Below are experts of layer 8 (counted from 0) of a mixture-of-experts language model. Rows are named router (the router's row for the expert), down (a neuron's output weights, with its number) and show model dimensions 56-111. Each number is 500 + 25 x the weight over its row's rms, rounded and kept within 0 to 999. Numbers have three digits each.
Before each expert's rows: a language model's description of what the expert responds to. This comes from a sample of Wikipedia text that the model never trained on.

# expert 47
What it handles: Word pieces inside French, Portuguese, Italian and other non-English names and phrases, such as de, Saint, Paris, -iques, -ement.
router:543474482495548493542468457506490499473535494477477471519531520469479514524468458480528521543497502435501499514481516519485548496557486466507481521524495494515473506482
down0:505513482504498499479468525474483503498546539494473478507483554497507529500542488464530519506506522500488453506543473492504513565527529528506511536401498540523545518507
down1:506520515504525519505476490472497497504523519494540465529528503474483495500483509550540535489486491479500498516456513535445502499516536483455472498510495462487499461528
down2:508537514550489549493480478461494490510487547514511513505485487469490498473544540470513468508466515478462497492496489481458503497525483523520508491496465576518505498507
down3:523525491514495469532473465493539502493535548536444507467542536505505508523448513502519526512548474501475545519498491534461435497503509511544455487540492538482508541486
down4:501461485499528468479530502491490495510519486549522502477493488491499469516534487505492536485495517488549495542456488485481525531525531508501444555493502491510478488511
down5:516460507469505504512468468482495543498507521481477531515521471506475493495494494492468483453440480492506531455515492478500552534435467538518529514484518505551521528523
down6:472444497494482513515531493511487470527495479480538500516478500486479485514530488496456511538514494519532483455489499511480483494500477518495511471491457547540541502492

# expert 58
What it handles: Word starts after the, of, a in prose: capital letters and nouns like Church, railway, Bridge, bomb, Lock|heed, Roll|s-Royce.
router:512558530485500490537521522501500518491525518496496506524502472519507486494522492480490487465536502486444490511452509527497504468498508483550507534491508464445538549468
down0:514513495500489509502485477480505468486473506508546520502499530485514510502477525488473472539519483523495478485501448537479488520536490527514500476469494481516483485538
down1:465512505457503500510472488510498489532497476530554523453481532451506509514487489538464516499500509524494504454491486481505527522484469550501466517478482503503485514488
down2:491528486509532457465494544507509491490452528477470449514499500452506490479487499497550506478525521473469480517541482483511508508511522508496509520493471507482525513461
down3:528443507511499490472509492519473465469529439491517474495504503483477511509488520450497514476502495460526482478488485451527536513487533511502527484517515528490506510454
down4:490500486552531499537486481501525524519514503531524533453521462506496517497518471498462481499523514509533549495482514473516487545484532499504466500491499476524467516472
down5:521516522509499542491493509495540482526534502484487525501539481509516524491471510493533487547493511484530527545523556444512485507482518495482519512462500505507542544482
down6:510559488500491545464494542517542475509492532504498484465473507474502488494477506517524463554493474500487457499529486479509480452525469472495454492559523530482497456520

# expert 11
What it handles: Final head words of proper names for places, honours and list entries, often in tables, such as Stadium, Bridge, Street, Award, Cross.
router:529513508507494507549464476513525497504498442516507518496496454491519479520530508500503504547459513499476535533515501480506454526506510519515525562542512486536459557442
down0:511503453474503479511521448510463501537491492511522523531472503501492505484501496500496528502517495534519517478499536501467494514514483496484529493547504527510519518510
down1:499501472479548487480458487496497491480545535480527491480494427506537509550526555524522500476495530464536485520524502532502503494505486513455529515517479491501518507484
down2:487531494489446533512498496507435516516443486513496528466503473509533528496482482476488516491491500482486490471481467514506529494482541498442523545453505505505523501461
down3:533482528518465466547468505504489480465552493542479509489487459483463504548500540478508467462514499477523511503572526495504520493501500475488513450487508560494519459474
down4:507477483496509536501518510545479500498496520478511511486488528473530479509476490496511511503532510491504506476519484469536510510465436504546524542528482493512471548475
down5:511484517513522531520546474422504519503540512476476517453514481456457477458503504515528429530529468491489510503471495495522505466485493490499512489513516467513513486538
down6:508475501535514463514521507482499492534519501510529533504494436541514488500530459485543475531468513501527496503514507513513549522468495467500515446486490506521520491546

# expert 62
What it handles: Academic degrees and titles like Bachelor, master's, Principal, Philosophy, and table cells with Best, MF, DF, medalist.
router:525503480496451504507503462487549514525546442512540556530532488502510542548493513456510480477506511509525475473507520523510497533518515479462495537543498500522476539501
down0:502520475526477481509463449480480448470491466564499517490521463492485448498538496498452505512515498492526476485529530540498518483482477481492519523536483559497475472553
down1:530495501530455523466532503502502473502474539551505539484509515455512545521526517527534488464478513504518528464530482508464465503521467487521509485505506522510475511460
down2:488519523532520480473475513458487506454542539461527516453527521501478475457477476513507486492510517516525523498535526436535525501503477468525478437478506492493485446538
down3:517471500535456527500512501495466543498541492489522502479472530518542447509529476506522504482529510507511500539485475469487515487476493481498501485525515498542466492499
down4:508494473513486489487498485488535484480520450510509511465502503496539508525522526509491491484506468507521529545445516487540522465488515465493504468498510474513521464470
down5:498558493502444471476541482526506492539519480508473584479480513506512498509470476493526502484534512453460522506511485521525476516522534507494523541527490496494477496477
down6:467507524496445495499536474490508538471511493479497469506537487486503505498503507472499546556519462514524482473524473508498496526552511495517499502526486525475551473537

# expert 25
What it handles: First capital letters or opening pieces of foreign personal and place names, split mid-word, such as Luc(ía), P(udzianowski), L(agerlöf).
router:541473471467520500522523495501475468522547475487509528535488474496491500510487515475471504479519488477518533511486535506516508476503538496521509512480496544511496539480
down0:540485517540509478480507479501525498433585516540463494526534501504482487517514541467490527536530462460539520428478519516504487537531515474516461487514522508511487443456
down1:501533504491503537474485530502548462521523566528521501499504510536502488491527485472492494520482504455473498522544492496455561530485475537521502515468464511516541500489
down2:509503444525482530465530497472508512496443502482527498493473518475479493523499466516489452528520511516523487461525551487462496555501543537448514489504526528503534466503
down3:491510504536513530483534514496498506495545577447532488511509528506504501485548481520518492529509458473501533525478531466489527515483496490502503486469483522484524450519
down4:510503527494493504503464484433466489528494508468529487456536509468477482524530492534507479450520495470515538496494413540554520478474484484462460491535484469498503460489
down5:495493525565495464513486470474458495496544491515502553502529513489429460497530484471550523513490479547458507503515483523484481512479495525516474512497486501516500471483
down6:534524488496505525476501505509477524526488542493534487502463486500509495482492517532529541480557522496493500539512533522501489481489488488460450508455499444508478491488

# expert 61
What it handles: Opening letters of lowercase words, mostly m and s (m-ock, m-ahogany, st-ewardess), plus sentence-ending periods.
router:523474506457489537507507526479463559526505538511494493482485490541519507542530495550514455473552524473499512510500494499495479476511501542443469497488504515473514472445
down0:520474461529504475503505521479528519508522490433504477499550479486497458517524513501539522505500533506511511515486499529493486502503479528499499526504514451566476455473
down1:490540476489513521495480494464517525532486481461524489504521466529539503520512494513499502515510476493463454526502497519502532526474524510462504518452500502493518494495
down2:505535517522499479499500526486475465516487471521515470497479531472482534501507532467521482470471490518505506509492456412500485507467536451462447497486503516542510526503
down3:589480511512483488526500538506482502468498531521507500508508499531482481496442509504518522477476497479528505520519501477477521519467504521517475515548513503476515526515
down4:527529465517520462488494510562510559521550535511536495467527508463465458514475502478481507517511512516496448491576512562468480490488527533504524503494476478479505526483
down5:498500494490503478500519497484518493523493495467497492526509513508481492531445509471489435538488483506547474548509472510509507502537462465462491461535466489514504474510
down6:498558474546493495509502516514524500486470508536526459508484482479514512521475473540491466521544500503492488496485510482486492484527472510496487487468496462506507533472

# expert 35
What it handles: Pieces of English-language surnames and place names after a capital or first name, such as -bury, -ton, -ley, Webb, London.
router:470488502546468475468508518506518480450485468489502525450476493455488492540488471476511486471537491476499504499521481470550524479474451498508486518468474551544499527494
down0:515509490492493470530498498489492491520502482423499485510500494506478517468503459552468533499533488531511510536530485491556529521466491500487549504512495494455513510533
down1:506472508514532529486533514522483546478533502499480488527476497490518514490483522478516527507549480496541501544529537460479462481487527469551499507483477487513464505458
down2:512498489485527494519450505522548470541553565517508491454523492517540508502483502485495512527474510516471505498524514520481524490526525478441485528542502499509493495526
down3:507485495512483523488513487501512526483482515535516516472525546543490488463519477525508482486473507511476486483503503523449490523510516514504492504483513519518507507514
down4:510479529469503548509492521505470500523498512451488462468499468542493476477525544453485525529474461489541497536533522505494492493493551535494458493528535474477462534496
down5:503532493470550490500545514503487462539501527498453536529473490515478510489520517472493523510468510480465500472501469454489546494522466518490507481499472472521471513512
down6:481534476503475485512528457508492508475505473529497486482511536512468466495493521484552548512493480482483541512512489510495450521458495464512449513510476549489524441515

# expert 37
What it handles: Words in names of organizations, championships and places, such as University, World (Series), National, American, United States.
router:501480505508488501538519492488505477522484508486478554464486521514488509474486455509485518484515519540498481485510538513522494512510469511491496472506439486500432518480
down0:501478509489483528488538518497505503514535522513539495513474524497506477523457469477506526443453537491498574505532474456496505508506494538484513519525518509512478510484
down1:504495531497537513516498517517451497540487510467521495474506455488442525505500503540508489501483496512521526502512510496520487533491531479495479543457498501487506512474
down2:480495483463505478496497457558498518479537492448439500491510512487477534506469485470463533510494460482486494479520505531472506528544503534485478498493523509557450531501
down3:469528476504498501470459504527469522509541484475479517452476494475473552497546520504501538474521533446489492521496506523521515499525515493536466529490478479459518496473
down4:524461507491505505531523496470474495500559499463542498497491511481527510504505523467516519494548487514506485511529489487531508500509499440514542528528488456533448486549
down5:495539516511483541487541501506499457518486484497517524515544576499454466481529503519534475507512497542493477523461493503485498516417558536495533515484491498487502492505
down6:489499507526460500527487529514526447549525469478492490532535525498472501521510474502518497485512466514485468516479537498476535543491460506485515512471499499551529538477

# expert 2
What it handles: Commas, and, or, semicolons and ampersands joining items in lists of names, places and genres, e.g. "Maniwaki, Quebec", "Morrow and Company".
router:478475484508521452465545497464477514491492528496527509490494506548530515505460462473530516507437509501503480489487502447520500476477527497516463498498499495489529465448
down0:496488497466519474501508471502525500468476491496537477499498513540517515512453518445524497525507458547466502499460485542493518513508508516518488560482524532522526530515
down1:509497514519525485434458541494513499494481456521523496456506497478495460509528448536538521486513532526482491460511525485410497518501482507501517487494499516481521502509
down2:461541500504489502519551497525481527502458516507507474467516476501499503475499513460488477487530485509508520483488494463489476553513526492487524516467470526466549449479
down3:529498523503534469518515497543535439488495484463478532496505514531550525497477509502518504501506570470512490472498552500496512550466464550501530498508485478474463491514
down4:518550488507452520523525504502558502481527494504461515512501541552470498505484508514520464494514524488526465492486539464524474459488538536508438480510499499493514530483
down5:475524487483487480450505456562500531531506515478514483485460517475568514485482532553486479493499472540516485514519501516466494488537488507523507493498499465488482503526
down6:554489508530503461478513486480457509427497503498517528513472551465575537481503485458512471479494511520506510516470513518507487511483516500490498549524528503501518548463

# expert 9
What it handles: Articles and prepositions after "is", "was" or "by", chiefly "is an" opening biographies of American athletes, plus "designed by", "won by".
router:449472513517495508475543486481485438510516506496512540464492481494516509500469453527527480498507488514494494490506503464526549489463482547479522483502500490515496490557
down0:496495500493465521555543507518531512476452511528512479479520466540545507473468537493508526424515496493480499553535519490510517488489488501535475493490495504490498477530
down1:533484465482481471439468488534476497514540509504474495514504535469508519490476500503554519500510490500475457510486505500472477499470513460532455500487478528438528518463
down2:521492501485500482463488489464508459440497500539466485500552502432535470519503464516498498502505492527498485481460459525471508502484509530497504477502480441501456451488
down3:470501473479524514516459520509479493495479488507484510508470485496495514492519544525457515512475512443485503502486488511479500504471498523539475508540507512519546502506
down4:524498500521517492507494505526483486478509532496474523459508499504520533510513526500494480483527484535523518494476526489522540470557523521520494504517536496533484491497
down5:500510515522521540539494537462458493534470466506497488519499487470490498465497443477533484478496514477470508460490544513532480498468500497511524504509512425515521508489
down6:497534470477476504494520514482504516498508538527475541516471482536485512512503491531525450430456535526499488506511499488490507502520482527458524428489470502531481504462

# expert 33
What it handles: Table pipes, colons, full stops, dashes and opening brackets closing a field, citation title or heading, in tables, taxonomy lists and references.
router:486488499507498536506485482496507513510512509515531506525520454471508493504510476516493516497511515506471502493492518454475484489515535478523530515532539499450525493459
down6:517542488466489536518479508535498505481520515496493485500490516523476516467474490495502520510529515501506505518475480463487496441468527446483520521509479527486525505498
down7:505497509512488504531486479478436497549515499513535504515497545492491547468500505506488468465530495495484484475480530456514509493474473496525485490529500480456496550486
down8:496465486467515469505473527494514488475426524513510495487541480533510498511491456474515463498497476462518506499486478503531525474475469463508530521474493504496476509541
down9:538490468513560476520522488491512488458522509498485515497456506493509531509444504516483537492476500515501549498513482487531557500512512468517502485492497520506498492470
down10:445504510506484503523547469481508480485491478536483503458499511501557538512504500485518514482481508504508453524492478527468480564515540499488470507449567528504500501515
down11:540493509527535474448506513525525489472463512448470526485503493513482493489477503482508540454505485495505522538460498487481495488482519518527507529492482472514546529469
down12:468472466494537564457481519440511498472460525469516496491512522486505466508496448537511509487488562514473523496459501522480469514519484490433543486525466553518511495534

# expert 43
What it handles: Nouns followed by of after a or the, naming roles or parts, such as member, part, son, President, Earl.
router:519527499454488482521531434521491530544463497485520496532470541484509552496511530503491473528491511532462445521514496557480534504558485577531480547509463512501502551504
down0:507482482482485460494505519483494499519510479492499491513479502518453482556511507510512474478475473491497540532563531471511521526491464459503520492550522484523483509501
down1:512502474516505505479495526471487514508512504519527472474482529481482531490512513511450537494512509506495531453499483517509494482516519475508498474477530507503562534524
down2:466518530539493443464501492502504502521493517466485506491484487447459525493511499541496498509543552469510480489511469485531512519494487508502489521462479474527474503519
down3:497499486496492515497443517483508473482472516507489522482481506478522467490532495456486498549488498481502505499517515496465436491525505496475518516512527473515516473501
down4:523487551533547558467522430492475502487496506496506477521514526502482493456480526483511478543503507522506485504506469451506473488488469503486491477514512516478471484525
down5:469493469500459471486469529474527477464533514441500462520485482509451490497494468486502506496524459538527477523474540493496512474516517466482551449493476536490456517483
down6:532451459495516480500466526514494543514475455488537455520450482488529519470507523513485475489526491504527471521483457487495519516521521516492536501486512471522503477477

# expert 50
What it handles: Plural nouns for people and things and word-ending suffixes, such as students, players, warriors, clinics, classes, -ations.
router:497492510540464451485509483501495511507455443510495508523484488498484535497521526496487474518481526511470520485511487493520500547477496514491513517465533475529526488469
down0:478502505490518492481477503496516493497507498482540529509547503476506497494503493524482520490528487476517477461413502568519533496505473504488517424508494497495510470528
down1:482505510526519544486506514506533494491497491521523494504501462524534480494503473476517490491459540486505509514483511533440463513527490504525538504520498493481505537480
down2:520520510540491496492498481504528496525523526512513431469486486465534503421485477474444526481517536491533501515497478493478499499461498513509504511529513459523489507521
down3:529518481518475474504482492485517512521507490539502528534493478557473491528501484507471557512487482492504544497503520514493497496501513512512514467453536549478515518495
down4:460498486517538531530542489490503511458496510464495499461513489540523516502495481553487510491538488486456516515506489457464484465483497520512481496525497488502487512495
down5:546495498539496518503503544499524512527529483479567455497500476488482460505542525494542477474510508492504494553517542536524495514466523490508547454520481507485513484547
down6:471492509489551523502537515493447531543503529524503553531459535489474525464493482514480524492488480512490487494521476462478485479476527524504515498448484484482480477524